python train.py --n_layer=11 --d_model=512 --n_experts=16 --experts_per_token=2 --d_expert=224 --d_shared_expert=0 --activation="gelu" --moe_layers=[0, 1, 2, 3, 4, 5, 6, 7, 8, 9, 10] --router_score="softmax" --normalize_top_k=true --routed_scale=1.41 --balance_loss=0.0155 --balance_bias=false --n_groups=4 --groups_per_token=1 --init_std_router=0.0247 --lr_router=0.000959 --vocab_size=16384 --norm="layernorm" --norm_eps=1e-05 --tie_embeddings=true --optimizer="muon_variant" --lr=0.0121 --beta1=0.9 --grad_clip=2.0 --batch_tokens=131072 --seq_len=1024 --train_tokens=515900000 --steps=3937 --dataset="wikipedia_en"
Below are experts of layer 7 (counted from 0) of a mixture-of-experts language model. Rows are named router (the router's row for the expert), down (a neuron's output weights, with its number) and show model dimensions 0-127. Each number is 200 + 20 x the weight over its row's rms, rounded and kept within 0 to 999.
After each expert's rows: "comes before" lists some tokens at least twice as common just after its tokens as in all text. This comes from a sample of Wikipedia text that the model never trained on. Tokens count by the router's weight.

# expert 15
router,191,198,223,183,207,217,196,202,211,216,189,204,221,191,215,178,201,203,182,235,190,209,250,195,223,243,181,134,195,198,238,200,213,193,158,194,219,213,164,250,214,209,217,225,198,172,169,199,194,176,187,191,196,147,176,206,223,190,214,235,203,199,197,193,167,182,193,198,181,202,179,179,180,192,167,205,203,211,214,170,200,189,195,190,181,179,189,202,212,185,203,164,171,206,184,193,237,203,169,204,217,177,190,169,217,181,229,228,190,199,219,190,189,212,146,211,170,176,232,239,228,202,190,218,178,189,173,185
down8,166,162,214,199,216,187,199,213,219,201,218,188,201,217,183,232,205,224,178,187,189,214,213,218,196,174,229,205,176,213,174,193,211,214,178,210,201,164,193,202,191,176,240,181,208,214,229,176,188,191,207,202,187,201,202,198,184,234,215,197,141,227,205,217,194,212,210,178,192,231,204,189,209,202,213,232,177,226,151,214,199,225,169,190,204,223,229,204,164,203,204,180,231,193,204,228,223,204,225,186,185,225,189,217,208,165,215,201,214,200,196,221,175,204,180,224,228,181,231,199,164,207,181,189,251,226,193,202
down9,199,182,194,204,226,176,192,200,170,176,197,202,213,209,202,172,242,207,210,166,166,186,211,212,157,211,169,179,217,190,180,187,167,222,172,188,169,175,201,210,209,233,227,189,217,176,218,224,192,215,190,182,171,205,223,200,113,181,213,221,237,180,218,202,215,229,193,199,223,170,174,214,199,207,174,239,161,217,170,199,218,220,184,218,219,182,201,217,184,227,168,183,184,161,232,203,205,184,190,191,201,198,214,203,218,209,195,225,189,231,189,165,197,196,208,200,195,207,210,183,199,211,202,199,199,202,238,176
down10,188,208,207,217,224,218,223,179,222,185,228,192,210,230,234,194,191,206,176,173,203,224,189,216,219,217,187,218,243,219,153,175,211,187,174,178,193,196,191,201,167,207,194,185,215,248,202,193,194,176,220,214,175,193,223,202,188,178,182,209,212,199,195,181,220,166,202,200,204,201,229,161,212,192,222,183,184,217,204,218,199,208,190,188,202,212,158,203,197,205,195,187,189,178,174,211,229,222,207,194,180,210,184,213,208,238,167,213,192,229,203,214,206,210,227,195,208,237,208,188,205,203,162,212,207,213,207,176
down11,206,207,208,185,192,197,210,194,215,212,215,214,208,168,174,178,240,194,203,183,208,202,214,212,185,226,220,201,208,217,227,219,182,205,208,202,199,216,220,205,209,207,188,232,192,236,221,210,170,219,177,209,193,202,242,193,197,220,195,231,228,224,223,144,214,179,197,173,184,185,209,215,189,180,179,187,190,213,221,157,176,160,213,173,207,220,168,225,214,191,213,196,191,166,207,189,206,199,245,207,222,193,172,210,196,198,221,188,236,215,188,224,194,196,162,184,191,239,199,175,192,175,192,228,206,194,201,172
down12,202,213,212,180,233,228,202,203,212,197,247,200,201,217,204,224,177,190,221,209,203,196,188,211,230,231,213,162,199,205,165,166,191,216,212,162,183,239,218,215,218,203,192,188,210,217,195,192,204,200,184,184,202,184,199,213,211,208,192,222,218,218,193,200,183,172,209,178,197,243,228,205,207,203,224,191,229,211,189,208,217,216,201,213,209,228,203,215,183,173,222,179,203,172,175,193,217,231,232,180,188,226,196,181,190,214,191,201,193,186,187,195,232,190,214,169,205,181,178,234,214,201,202,209,213,193,226,173
down13,199,188,201,155,203,211,199,178,180,187,156,233,189,175,220,190,205,191,209,245,234,213,218,189,206,211,197,219,208,197,232,209,195,166,205,164,162,250,187,223,176,219,202,198,195,188,202,194,176,226,194,193,228,202,189,183,173,186,188,224,206,213,202,192,194,189,165,172,231,209,199,200,206,207,268,160,192,174,194,238,207,165,182,193,195,195,212,204,219,188,185,197,236,222,192,185,184,191,165,188,204,198,180,188,201,224,221,198,173,221,218,203,233,229,232,208,175,206,201,174,153,208,184,187,192,156,198,196
down14,227,203,189,180,201,190,217,253,199,224,179,177,206,171,181,170,193,201,196,221,188,194,193,189,220,193,174,199,188,190,219,200,187,170,168,217,195,185,218,227,181,190,201,207,172,196,158,235,228,149,248,192,197,218,171,220,190,216,196,221,210,176,184,217,173,201,231,202,194,167,197,226,196,182,192,210,162,218,178,211,184,204,194,180,167,244,192,197,203,200,209,204,202,221,160,173,222,219,223,229,206,186,151,236,186,200,203,207,211,201,227,191,218,206,189,184,188,184,209,199,202,217,199,223,222,199,196,208
down15,207,249,217,170,169,212,217,202,192,191,218,227,219,213,188,245,233,213,164,201,220,205,183,245,157,176,259,186,210,192,160,166,240,166,215,228,202,202,226,212,210,166,195,219,176,177,219,157,170,186,210,201,177,218,184,172,191,191,214,196,198,207,199,243,212,191,208,218,178,160,191,255,206,193,226,214,247,163,228,194,195,215,157,168,209,205,186,196,196,180,170,202,140,195,209,185,229,185,189,186,191,178,215,225,192,192,207,208,210,187,232,181,172,191,201,215,221,189,177,179,217,185,193,215,185,208,198,211
comes before: " ", ";", " —", " %", " +", " −"

# expert 3
router,184,189,211,222,191,189,169,226,181,186,203,206,214,195,193,210,195,223,194,179,201,216,168,217,183,180,220,205,181,218,172,197,202,202,203,195,217,196,189,220,191,214,210,198,231,224,193,180,188,206,204,221,202,189,156,183,245,210,201,156,193,223,210,192,197,241,231,211,194,212,155,219,217,232,186,180,223,194,200,236,216,216,206,213,196,173,188,202,194,179,169,220,222,177,177,190,207,185,200,186,218,218,221,188,215,228,201,204,216,186,195,189,222,213,229,201,216,197,197,173,198,177,165,198,194,228,242,207
down0,197,177,182,185,190,178,205,209,164,179,187,217,182,199,191,243,186,221,230,197,219,215,216,207,159,180,206,181,195,232,199,185,219,229,215,222,207,251,193,225,195,236,210,207,183,210,192,212,206,200,210,167,200,238,194,214,195,176,227,239,191,208,205,203,155,198,187,187,216,164,185,193,207,196,139,204,177,246,180,183,170,190,176,193,172,212,221,199,185,166,178,204,236,226,205,197,174,205,225,203,207,236,223,252,192,190,205,203,185,222,201,216,178,142,204,200,170,186,196,231,226,179,208,229,171,219,213,192
down1,200,212,231,199,209,169,208,201,187,169,192,200,208,181,152,153,173,190,200,190,218,189,205,178,221,225,196,199,216,226,189,224,195,215,196,207,209,154,252,203,224,208,203,200,184,196,195,194,214,224,189,201,180,205,225,196,160,212,193,221,193,198,158,177,208,197,162,222,223,182,205,225,202,217,186,212,201,194,180,186,188,190,210,176,195,226,201,212,156,232,232,180,183,235,184,202,214,223,204,198,210,220,193,177,185,170,197,192,178,210,164,216,179,172,196,218,205,220,232,202,175,194,214,228,212,202,216,193
down2,191,204,225,206,215,184,244,203,202,190,203,190,171,211,232,218,240,197,213,248,168,199,189,204,196,182,230,213,192,234,232,178,203,223,203,200,173,205,192,232,179,202,164,227,190,214,202,199,200,177,195,214,208,189,251,186,222,174,205,196,218,206,222,210,157,219,204,196,194,242,230,174,224,207,203,216,173,214,186,217,178,202,239,200,180,216,179,204,210,187,190,162,202,217,192,224,201,178,210,197,172,210,206,197,202,225,177,208,191,192,216,188,207,214,224,159,228,201,212,207,178,279,212,190,206,191,235,223
down3,168,225,214,216,215,177,198,196,211,199,197,243,218,211,187,182,205,219,191,151,207,234,258,231,237,183,241,219,199,217,189,207,210,193,206,173,209,200,167,228,172,177,190,211,172,210,208,231,206,192,202,193,222,173,203,204,206,185,217,181,185,211,204,200,224,221,187,210,186,157,242,210,231,220,221,199,197,202,210,202,196,211,169,196,162,191,213,207,199,168,188,210,191,201,205,189,217,224,236,246,185,202,204,192,200,208,204,210,216,206,231,188,232,217,175,183,188,231,183,229,184,225,243,185,206,246,209,217
down4,192,190,191,217,228,219,185,185,189,164,218,212,191,203,210,208,186,167,234,206,205,216,194,216,191,221,187,202,188,187,200,226,181,187,202,177,209,183,207,194,204,193,223,145,197,178,225,205,222,172,210,233,190,204,194,205,199,194,193,218,219,194,179,211,194,195,210,199,189,236,161,224,157,215,195,207,236,211,220,216,232,203,166,206,214,196,198,198,198,187,208,197,244,197,186,234,224,204,193,247,214,222,248,219,175,179,217,216,191,193,214,165,202,234,202,203,198,192,174,185,185,217,191,196,227,197,192,189
down5,174,191,201,208,206,199,193,203,245,216,166,241,196,190,212,186,168,216,234,180,211,218,214,187,174,208,217,231,209,191,195,176,198,204,209,182,193,225,225,206,203,222,209,221,220,193,195,177,172,182,186,198,209,194,205,236,198,200,222,178,181,193,209,226,195,201,196,218,209,180,199,228,186,195,211,195,177,220,196,213,196,200,231,192,213,232,222,226,181,167,188,200,195,163,208,198,203,214,165,209,190,191,158,201,233,224,189,202,185,173,207,182,199,197,205,168,180,196,193,206,177,214,237,178,195,202,183,186
down6,240,194,179,195,214,222,193,188,218,206,198,228,190,200,204,264,207,189,201,195,196,154,212,186,191,181,194,196,170,176,228,230,230,207,184,200,227,196,192,166,186,196,204,198,182,188,204,158,201,219,222,229,206,211,204,200,195,158,207,211,170,181,201,228,193,209,203,191,199,204,225,194,210,224,232,231,180,232,229,168,209,178,224,202,166,212,182,209,197,228,173,209,225,235,192,202,210,203,202,179,194,191,191,174,221,195,205,202,175,169,220,226,212,214,160,190,214,184,230,174,218,190,203,211,215,176,190,192
down7,215,203,226,204,169,171,238,215,174,195,214,217,215,246,223,174,184,220,159,215,209,217,230,209,229,197,171,219,224,190,214,191,199,187,185,216,186,227,218,192,176,222,199,169,239,208,214,235,210,210,205,181,190,174,185,214,219,160,173,196,214,205,212,218,237,193,217,195,200,215,220,228,187,194,210,201,196,171,179,237,195,180,191,212,197,208,190,202,173,195,215,207,206,200,173,202,201,183,168,214,189,162,181,182,195,199,222,188,207,219,198,209,183,204,161,190,180,190,192,180,182,186,215,209,194,209,197,187
comes before: "-", "|", "0", "2", "6", "4"

# expert 5
router,188,184,220,223,168,200,203,197,199,184,177,223,200,213,141,221,190,241,243,180,224,176,206,185,197,204,198,211,201,213,207,211,194,235,164,160,232,199,194,252,207,181,177,205,199,201,157,175,191,219,202,225,221,227,227,206,191,193,192,190,183,214,203,200,213,197,204,221,217,203,220,204,172,172,163,190,234,189,171,221,227,189,224,220,194,237,196,214,209,188,163,185,213,202,196,191,193,195,194,219,172,214,194,240,180,183,180,194,182,236,188,209,235,194,207,183,208,200,233,178,160,214,192,242,230,182,197,175
down0,224,197,220,195,211,196,179,201,193,198,230,161,197,210,196,144,221,190,229,174,174,206,217,196,220,212,245,163,228,177,215,198,213,219,184,181,199,196,196,176,183,196,179,190,215,197,197,194,209,212,166,173,217,185,202,244,206,157,212,161,201,204,190,187,183,198,162,219,231,189,186,181,208,199,214,182,216,183,207,195,235,209,189,220,199,227,188,230,207,229,219,177,214,216,226,230,197,208,206,186,200,224,211,209,235,199,175,213,192,205,209,200,223,202,219,202,176,158,190,173,211,190,203,169,197,191,211,153
down1,193,167,203,216,241,204,207,236,202,202,198,202,193,183,182,178,188,192,186,204,218,174,199,206,202,175,200,142,174,189,161,220,205,205,156,198,201,158,193,215,210,192,232,203,203,224,160,197,178,186,198,177,186,162,208,217,182,189,225,210,204,249,197,171,174,180,174,198,188,225,224,186,209,207,213,193,187,197,184,200,185,211,220,215,153,189,206,203,218,217,214,215,195,166,190,201,208,208,224,187,158,230,190,189,182,231,171,181,197,207,190,187,201,168,198,195,202,224,216,172,193,212,175,195,184,194,221,140
down2,225,172,209,169,197,217,206,201,201,199,197,202,198,222,195,191,209,214,179,215,236,189,143,196,242,158,209,172,228,239,174,224,233,204,210,211,184,160,220,236,183,204,156,201,209,222,187,224,167,238,182,224,221,205,180,187,241,212,231,199,184,163,208,202,198,181,227,198,209,204,209,205,199,195,161,185,190,168,200,213,182,221,192,183,220,197,209,211,216,177,222,211,180,202,180,219,172,203,251,202,203,232,186,220,197,172,188,217,198,196,203,214,232,216,226,223,177,190,216,201,213,177,209,241,208,200,208,197
down3,204,246,224,214,196,223,200,217,226,168,199,162,211,191,194,196,188,178,219,206,194,202,222,220,204,178,169,238,216,164,230,211,211,166,208,174,180,199,208,163,247,196,209,173,184,157,196,151,219,186,172,210,207,218,190,170,193,199,217,210,190,205,216,219,202,214,196,173,222,182,223,189,192,182,198,235,190,188,203,180,214,179,218,162,254,201,253,216,198,252,186,211,203,185,221,162,207,169,173,205,222,201,172,208,177,227,213,209,168,184,198,187,244,195,208,227,205,213,180,207,220,189,184,179,173,174,209,195
down4,183,226,215,222,166,199,208,215,156,211,184,261,212,194,167,155,178,197,197,214,175,190,203,194,197,218,192,192,221,179,213,191,182,195,164,217,196,186,192,234,219,223,189,197,241,201,177,239,199,168,162,213,204,177,221,216,187,196,165,202,184,196,209,212,190,220,197,167,218,212,165,209,183,208,229,198,237,164,192,203,187,208,208,181,161,175,194,202,178,198,204,228,224,164,230,188,210,188,198,225,223,212,181,191,211,224,217,175,222,182,184,184,238,241,230,191,210,219,218,199,212,208,194,201,221,207,222,211
down5,221,183,173,209,210,204,182,232,160,206,194,203,215,196,181,183,193,199,217,196,199,207,183,221,204,218,219,212,201,147,180,233,187,243,187,199,198,203,174,228,182,210,200,207,225,181,176,206,257,213,250,229,189,201,213,188,198,203,227,209,163,181,180,186,236,204,215,249,188,182,207,206,214,201,225,172,204,214,203,213,215,180,201,230,210,248,201,199,195,192,210,219,197,180,185,212,215,156,210,201,203,161,214,209,232,175,244,188,229,186,195,238,180,191,198,218,213,174,186,178,160,208,147,228,217,196,215,160
down6,186,214,225,190,217,201,226,218,221,212,186,224,200,179,199,183,171,200,203,214,234,177,214,198,193,181,191,206,172,177,207,208,228,156,174,237,190,227,154,194,191,204,184,187,206,202,180,190,200,220,252,158,151,197,169,184,226,209,212,197,179,210,218,205,166,221,184,207,211,187,204,144,214,164,227,167,188,194,229,189,222,213,198,212,182,219,232,208,161,215,192,193,202,174,173,192,221,196,206,216,169,208,196,194,212,215,216,200,184,176,183,172,185,213,225,193,178,177,179,226,186,169,202,208,219,202,208,224
down7,228,194,222,195,205,230,186,184,217,214,211,196,194,166,212,250,203,213,206,194,202,214,194,178,194,206,189,204,233,189,197,233,202,187,174,175,227,214,188,204,150,196,189,180,185,247,210,209,197,214,211,198,183,204,182,185,235,212,187,195,167,186,211,204,185,208,182,188,166,182,198,212,221,220,222,202,199,160,210,162,201,174,232,189,169,227,224,229,227,198,193,178,227,212,225,191,199,172,186,194,211,191,241,185,223,207,214,173,205,215,224,203,198,199,202,182,144,180,223,201,190,179,206,163,187,201,213,161
comes before: " the", " ", " a", " he", " his", " which"

# expert 2
router,192,231,200,171,209,232,249,224,194,200,203,197,197,189,213,186,229,181,205,234,183,226,193,203,233,222,197,202,211,201,225,201,199,197,210,170,210,217,239,178,226,203,181,156,172,204,168,247,196,191,201,181,199,154,181,213,183,220,214,245,177,145,190,209,234,217,192,196,189,174,205,239,186,207,177,198,183,207,228,201,192,185,197,195,210,192,192,173,149,203,196,198,175,202,221,223,218,222,173,203,216,209,165,206,198,204,242,198,169,189,199,209,205,200,171,205,181,179,182,212,226,243,230,152,235,203,180,202
down0,228,206,214,201,208,213,187,240,197,202,205,219,216,178,181,201,213,237,189,184,189,229,184,205,179,207,182,238,216,205,203,215,182,200,190,207,175,209,195,189,185,218,174,189,204,187,182,179,217,206,209,229,188,203,210,184,220,220,209,186,187,227,220,202,201,185,158,194,185,206,192,169,209,210,226,204,190,189,183,228,161,214,194,210,221,177,224,167,184,217,192,195,159,194,199,220,211,187,222,204,153,195,219,242,191,192,231,172,176,213,226,216,187,202,221,201,233,223,211,195,187,189,141,191,188,206,168,198
down1,181,225,208,210,207,224,231,179,201,208,195,183,227,192,203,205,200,221,219,199,210,224,204,199,180,193,177,183,175,211,216,211,209,211,178,171,205,192,247,198,215,226,185,208,207,168,202,196,170,203,236,219,212,170,198,190,178,208,192,209,217,194,181,196,180,254,200,217,209,178,222,244,235,191,187,202,210,213,217,183,199,193,223,189,180,202,222,166,210,194,203,228,178,203,200,206,202,211,202,218,198,236,227,233,179,174,204,188,209,177,193,177,182,201,179,234,203,210,212,173,176,196,184,170,203,167,171,202
down2,202,215,187,194,196,214,190,194,207,209,211,209,187,225,186,246,204,171,204,170,184,203,175,200,237,207,233,190,182,202,218,203,205,205,232,197,165,211,183,222,213,196,170,201,205,175,203,207,225,183,185,179,224,202,205,211,204,176,236,181,217,228,197,163,210,185,196,226,229,220,216,203,189,207,214,236,204,240,184,176,172,193,208,196,200,194,173,201,208,167,189,230,193,211,219,202,213,168,191,185,200,169,226,187,208,247,200,220,210,186,211,210,179,217,232,195,247,194,190,205,215,202,191,179,181,189,204,222
down3,217,249,189,186,180,174,207,176,193,210,187,188,220,185,183,224,133,236,228,161,215,178,184,232,198,178,222,194,211,188,211,183,202,202,213,207,207,190,207,205,207,200,214,186,170,191,204,176,222,160,221,190,210,227,185,216,173,154,197,182,236,202,194,208,212,175,186,200,237,171,217,191,217,183,237,184,211,222,170,203,234,203,199,201,171,177,197,211,219,201,151,192,223,217,221,228,195,171,200,209,189,210,184,177,190,178,193,187,211,202,189,227,213,200,194,215,188,193,207,199,177,220,216,192,206,175,160,196
down4,211,216,211,239,223,216,221,196,193,191,211,223,213,178,219,176,204,183,222,203,213,181,188,221,186,193,178,200,175,179,217,208,225,219,206,186,201,192,161,182,223,150,189,190,199,228,204,178,176,170,218,193,221,196,219,174,212,178,194,196,208,198,203,205,200,227,164,232,185,215,189,232,163,192,182,197,205,202,240,167,196,195,221,199,197,181,195,223,218,151,210,195,234,199,192,203,184,174,210,182,198,199,207,193,191,214,212,225,170,217,210,203,174,221,224,165,204,188,203,221,223,216,215,175,262,178,210,207
down5,208,194,189,187,216,187,188,221,182,212,180,227,192,161,210,200,161,238,245,160,195,167,224,211,191,176,198,196,196,208,189,239,181,202,186,205,166,217,223,219,186,232,191,189,204,210,211,206,205,189,191,211,189,197,216,188,187,168,201,184,195,183,181,206,231,192,217,203,199,204,223,236,214,192,212,186,194,204,202,223,188,172,183,204,205,253,259,187,210,207,184,205,215,198,214,196,215,172,196,238,224,198,213,189,210,232,211,205,222,197,243,203,213,224,201,240,214,200,180,216,196,167,157,187,211,225,211,202
down6,244,177,182,232,177,208,235,160,207,215,197,198,206,184,181,186,208,176,257,187,232,180,228,195,195,184,206,207,165,171,197,200,204,228,182,198,191,201,187,190,216,177,197,241,241,213,186,170,182,218,210,160,174,186,203,219,186,215,231,183,204,196,201,185,213,221,217,215,196,187,227,167,199,186,201,191,209,200,203,190,190,197,201,205,201,200,192,204,204,212,210,214,178,190,187,205,197,209,199,208,221,173,215,227,209,172,174,163,207,239,195,203,198,179,221,216,201,193,206,213,173,165,198,164,206,192,162,202
down7,221,210,170,200,214,223,194,248,197,223,199,229,201,193,216,202,201,235,188,191,191,181,209,182,220,185,244,201,217,190,203,199,186,208,202,185,178,197,207,180,201,258,200,170,181,195,214,205,200,209,228,169,176,187,185,216,188,187,164,211,179,199,197,192,160,211,188,178,197,180,184,215,203,234,199,179,204,148,204,185,190,237,183,225,239,221,189,228,201,200,206,192,200,180,221,212,207,222,199,236,221,191,190,181,180,198,176,203,218,213,205,198,229,204,211,196,193,172,175,223,230,237,208,166,203,203,164,182
comes before: " |", " |\n", ".", "1", ":", "2"

# expert 8
router,201,212,197,219,187,181,214,209,192,182,194,179,145,196,209,209,184,222,192,211,195,196,211,207,188,170,221,224,214,188,214,197,204,220,216,185,196,214,216,177,202,170,181,174,194,213,189,197,219,200,217,220,192,232,225,176,169,186,208,205,205,177,194,169,205,176,209,160,188,216,232,220,211,219,216,224,213,228,219,202,200,215,196,223,167,198,202,198,197,212,223,217,206,224,192,176,193,166,186,182,204,247,184,237,159,251,180,204,209,172,214,188,220,199,192,204,202,209,182,189,208,189,191,176,221,204,210,242
down0,195,204,202,190,209,226,195,243,218,192,172,204,175,192,206,234,215,192,203,185,206,150,181,224,169,184,205,223,176,194,185,210,183,202,185,233,200,237,202,199,171,201,188,195,206,240,204,219,219,190,177,205,211,220,215,195,196,221,207,208,223,255,175,181,190,205,200,247,224,186,198,196,216,211,212,188,223,199,180,225,194,200,228,185,208,219,260,223,204,185,165,204,209,222,236,174,208,184,226,174,208,196,173,218,222,197,206,207,206,205,177,228,175,178,173,142,216,172,205,209,200,185,187,214,201,214,228,221
down1,203,172,185,172,213,189,205,195,220,204,221,191,185,203,208,211,189,182,195,203,221,210,217,201,197,164,180,197,201,202,216,205,157,157,231,186,183,243,209,203,159,188,145,189,172,227,237,208,246,200,212,226,195,226,216,201,228,226,160,182,172,206,206,186,182,202,228,218,225,191,178,216,176,153,166,212,198,246,221,196,165,214,196,181,215,205,255,209,191,181,202,196,188,181,215,168,193,205,204,186,223,200,209,225,216,200,223,221,192,164,178,204,220,210,182,212,191,217,210,205,208,228,189,202,164,203,231,161
down2,179,165,200,196,216,200,228,225,215,233,195,184,210,184,264,190,222,207,191,183,186,184,194,181,197,180,208,233,202,239,192,216,177,177,183,195,153,203,198,228,187,201,156,195,189,200,169,216,181,242,204,194,202,222,197,207,188,199,221,174,198,209,188,192,169,177,214,207,199,195,215,214,198,201,200,210,202,237,187,191,209,235,198,178,209,178,222,218,202,210,223,165,202,189,191,199,194,208,213,205,196,211,183,242,190,188,209,188,245,189,230,197,237,194,195,201,183,191,231,205,209,193,163,209,193,174,198,183
down3,199,218,189,183,193,184,193,191,165,153,162,186,194,195,215,211,221,190,218,198,196,226,197,205,205,168,226,204,195,205,184,233,209,208,184,179,226,146,222,169,211,210,180,219,190,201,196,199,166,165,192,244,181,178,214,242,185,190,189,182,183,216,184,191,175,207,219,226,177,197,198,219,201,176,163,195,194,210,192,172,203,209,195,205,205,232,199,206,206,184,183,225,191,201,221,211,221,181,199,194,205,231,209,184,170,181,192,177,178,217,221,226,214,233,223,247,220,207,179,208,206,209,196,204,229,197,166,187
down4,139,215,194,206,210,208,196,226,137,214,201,195,220,222,201,187,191,174,183,176,188,169,184,225,177,201,213,214,199,219,215,226,204,222,177,153,225,191,231,247,199,176,215,232,177,186,206,186,201,203,236,197,174,190,198,238,184,214,205,189,211,215,195,142,203,188,217,197,198,211,208,207,186,205,200,209,196,190,216,201,158,209,229,184,213,143,223,205,190,206,169,163,203,217,172,199,204,193,210,202,188,204,208,226,221,193,220,218,214,209,245,231,205,179,202,234,227,207,201,222,205,202,177,249,198,211,166,195
down5,206,233,179,192,181,194,225,155,168,176,235,213,210,185,191,201,180,215,169,216,223,187,209,191,221,196,211,167,204,188,186,186,217,217,187,211,231,171,202,245,224,244,188,190,214,236,184,240,166,195,170,180,219,161,218,215,210,181,203,210,197,200,188,227,231,224,191,216,206,204,167,204,197,197,179,186,193,248,192,223,180,191,167,185,210,188,181,201,202,195,177,204,202,220,198,217,198,159,208,193,215,188,200,207,176,177,224,238,207,193,175,180,231,186,170,213,213,219,210,213,203,224,239,200,183,217,224,197
down6,215,199,213,196,219,221,192,220,192,232,180,204,201,211,187,161,184,170,232,175,243,172,257,174,169,183,197,216,176,205,199,208,198,181,213,208,169,205,195,203,208,190,195,214,229,225,200,179,171,210,177,196,241,201,168,225,221,188,184,229,202,175,188,211,171,228,185,207,176,195,192,189,191,160,207,194,163,210,180,236,191,210,163,197,186,224,233,160,211,201,219,195,193,171,171,208,195,220,185,232,200,224,205,209,180,220,174,186,212,217,190,185,226,225,237,188,219,196,211,214,184,207,210,221,232,195,197,180
down7,193,227,187,216,191,200,186,183,185,207,195,168,193,210,246,187,173,177,182,211,193,189,224,185,222,204,202,211,233,174,185,220,205,196,183,219,212,192,196,172,200,208,197,196,199,210,213,199,157,194,224,224,195,188,203,198,203,178,212,160,179,166,177,209,183,184,197,196,171,199,210,206,187,251,184,173,202,216,219,207,168,163,198,188,195,231,168,179,184,211,201,186,207,196,192,215,209,203,200,220,198,208,210,214,204,166,177,191,208,201,221,232,211,206,218,221,204,178,174,229,183,198,209,239,206,210,231,218
comes before: " of", ",", ".", " in", " and", ".\n\n"

# expert 7
router,192,172,209,187,245,193,221,180,203,202,204,240,205,176,206,181,215,218,172,222,182,188,238,194,199,201,161,182,191,214,206,203,161,206,141,165,181,168,187,184,223,234,215,199,198,193,236,214,204,174,211,224,185,152,224,224,230,226,195,181,184,209,207,196,197,242,213,202,198,194,215,182,211,204,207,199,175,196,185,186,210,188,193,209,187,196,197,181,214,188,205,157,235,242,193,202,207,205,224,177,215,187,187,192,177,202,211,222,208,226,198,200,237,183,192,201,202,194,177,231,213,191,191,203,238,221,207,187
down8,197,175,235,203,178,217,181,191,165,189,208,180,216,177,187,203,223,221,182,170,222,208,196,201,190,151,228,205,213,216,182,190,186,193,217,200,187,227,241,218,225,182,202,195,158,192,177,204,199,232,167,187,210,246,169,174,243,207,203,199,201,209,212,185,200,202,225,200,213,185,212,198,196,214,189,172,225,187,218,237,210,225,210,156,203,243,223,172,201,211,184,156,173,191,231,229,177,193,217,226,207,186,185,201,210,167,176,193,209,188,189,193,186,227,177,214,179,186,215,188,192,187,220,194,214,208,200,188
down9,178,223,211,187,188,182,226,194,215,196,193,209,209,191,198,160,194,213,197,197,194,216,234,210,199,212,170,186,214,213,227,219,190,190,216,164,153,192,159,189,173,243,241,203,204,228,164,195,171,173,191,207,207,187,203,186,217,208,181,220,207,230,243,208,183,180,206,210,218,213,199,203,220,210,231,223,254,192,225,196,165,205,210,194,201,218,202,165,217,211,215,209,214,245,206,208,238,211,203,188,190,228,169,166,225,202,199,184,195,207,183,208,199,216,194,190,222,209,210,177,237,215,205,218,178,195,199,181
down10,205,162,212,217,233,206,213,195,191,203,235,234,176,193,247,163,239,185,227,175,191,186,176,225,199,139,217,210,167,237,191,180,180,171,226,208,213,207,170,158,218,162,179,198,194,184,214,202,225,213,235,199,238,177,216,203,179,194,179,203,183,180,202,190,183,218,195,201,207,180,213,180,206,217,197,187,236,213,182,170,228,223,163,169,191,198,241,216,208,182,197,185,236,193,187,210,177,162,204,175,208,206,186,207,211,176,197,219,235,198,185,193,207,212,193,181,197,158,185,192,216,163,204,152,239,218,199,193
down11,223,205,244,192,184,188,198,218,208,187,183,208,213,229,212,228,192,221,232,221,168,187,187,211,200,192,180,198,196,225,202,210,202,218,191,196,177,233,213,198,204,220,173,182,213,197,233,215,183,212,179,212,210,194,184,205,205,220,183,186,245,206,212,180,180,172,194,216,195,182,181,195,228,201,224,169,197,202,191,192,178,189,200,211,186,212,192,194,188,204,215,237,164,196,178,210,224,198,172,217,233,194,211,246,213,188,213,177,183,174,191,167,179,161,132,211,205,215,219,179,192,237,194,218,179,190,167,221
down12,197,195,204,235,183,193,213,165,217,245,196,170,199,206,188,177,225,157,191,143,245,228,202,209,224,207,189,193,224,205,197,215,206,178,217,214,221,211,198,182,181,196,193,214,219,213,214,191,188,171,204,179,182,201,195,145,207,212,234,183,195,205,191,198,201,204,172,215,169,217,180,201,219,199,194,195,203,221,208,179,208,192,198,174,240,205,188,206,202,224,207,230,200,186,205,186,196,207,190,222,215,179,168,196,196,212,141,195,160,217,195,204,199,194,217,213,208,222,221,166,191,185,181,194,209,199,223,208
down13,205,224,249,162,178,204,192,201,201,219,180,188,209,225,178,233,207,215,199,196,164,209,215,213,176,175,218,186,212,171,188,208,207,206,189,207,205,212,206,202,206,183,197,175,196,234,192,174,175,196,194,211,193,190,217,220,187,173,208,225,180,213,175,180,205,201,194,216,188,194,209,212,208,219,204,189,179,186,226,198,185,208,192,186,209,202,176,216,195,180,167,216,190,199,213,221,186,220,199,206,220,177,198,200,182,195,234,180,193,227,196,192,233,228,226,222,201,188,174,212,214,206,189,245,195,201,192,246
down14,180,192,196,215,162,244,166,180,193,225,213,190,166,205,230,165,223,161,212,190,211,223,176,190,208,222,190,189,194,217,186,218,188,178,211,178,224,244,181,181,187,180,211,189,193,210,210,198,183,171,202,173,169,209,204,197,203,187,203,208,201,182,199,191,195,162,199,189,166,212,193,204,209,183,224,184,220,204,173,195,203,214,155,221,203,210,239,228,208,199,182,189,203,185,192,216,220,208,164,239,223,173,202,182,189,221,188,216,218,213,214,185,210,192,195,184,232,191,199,173,193,198,202,225,222,175,197,184
down15,198,192,190,200,202,219,202,198,206,196,173,216,179,228,200,203,194,214,194,171,200,175,180,184,201,173,203,255,168,195,182,212,187,198,213,214,203,168,200,201,175,208,212,185,202,183,214,241,228,212,233,226,185,235,188,196,196,196,184,167,191,200,206,213,201,202,170,176,207,217,191,187,239,190,207,190,177,173,182,205,180,198,233,194,191,182,187,237,226,237,217,176,185,190,194,215,184,170,184,208,195,217,209,228,231,228,211,206,198,209,208,155,207,203,197,161,190,201,196,192,203,202,191,171,179,197,202,189
comes before: ",", "\n", " (", ")", ")\n", "–"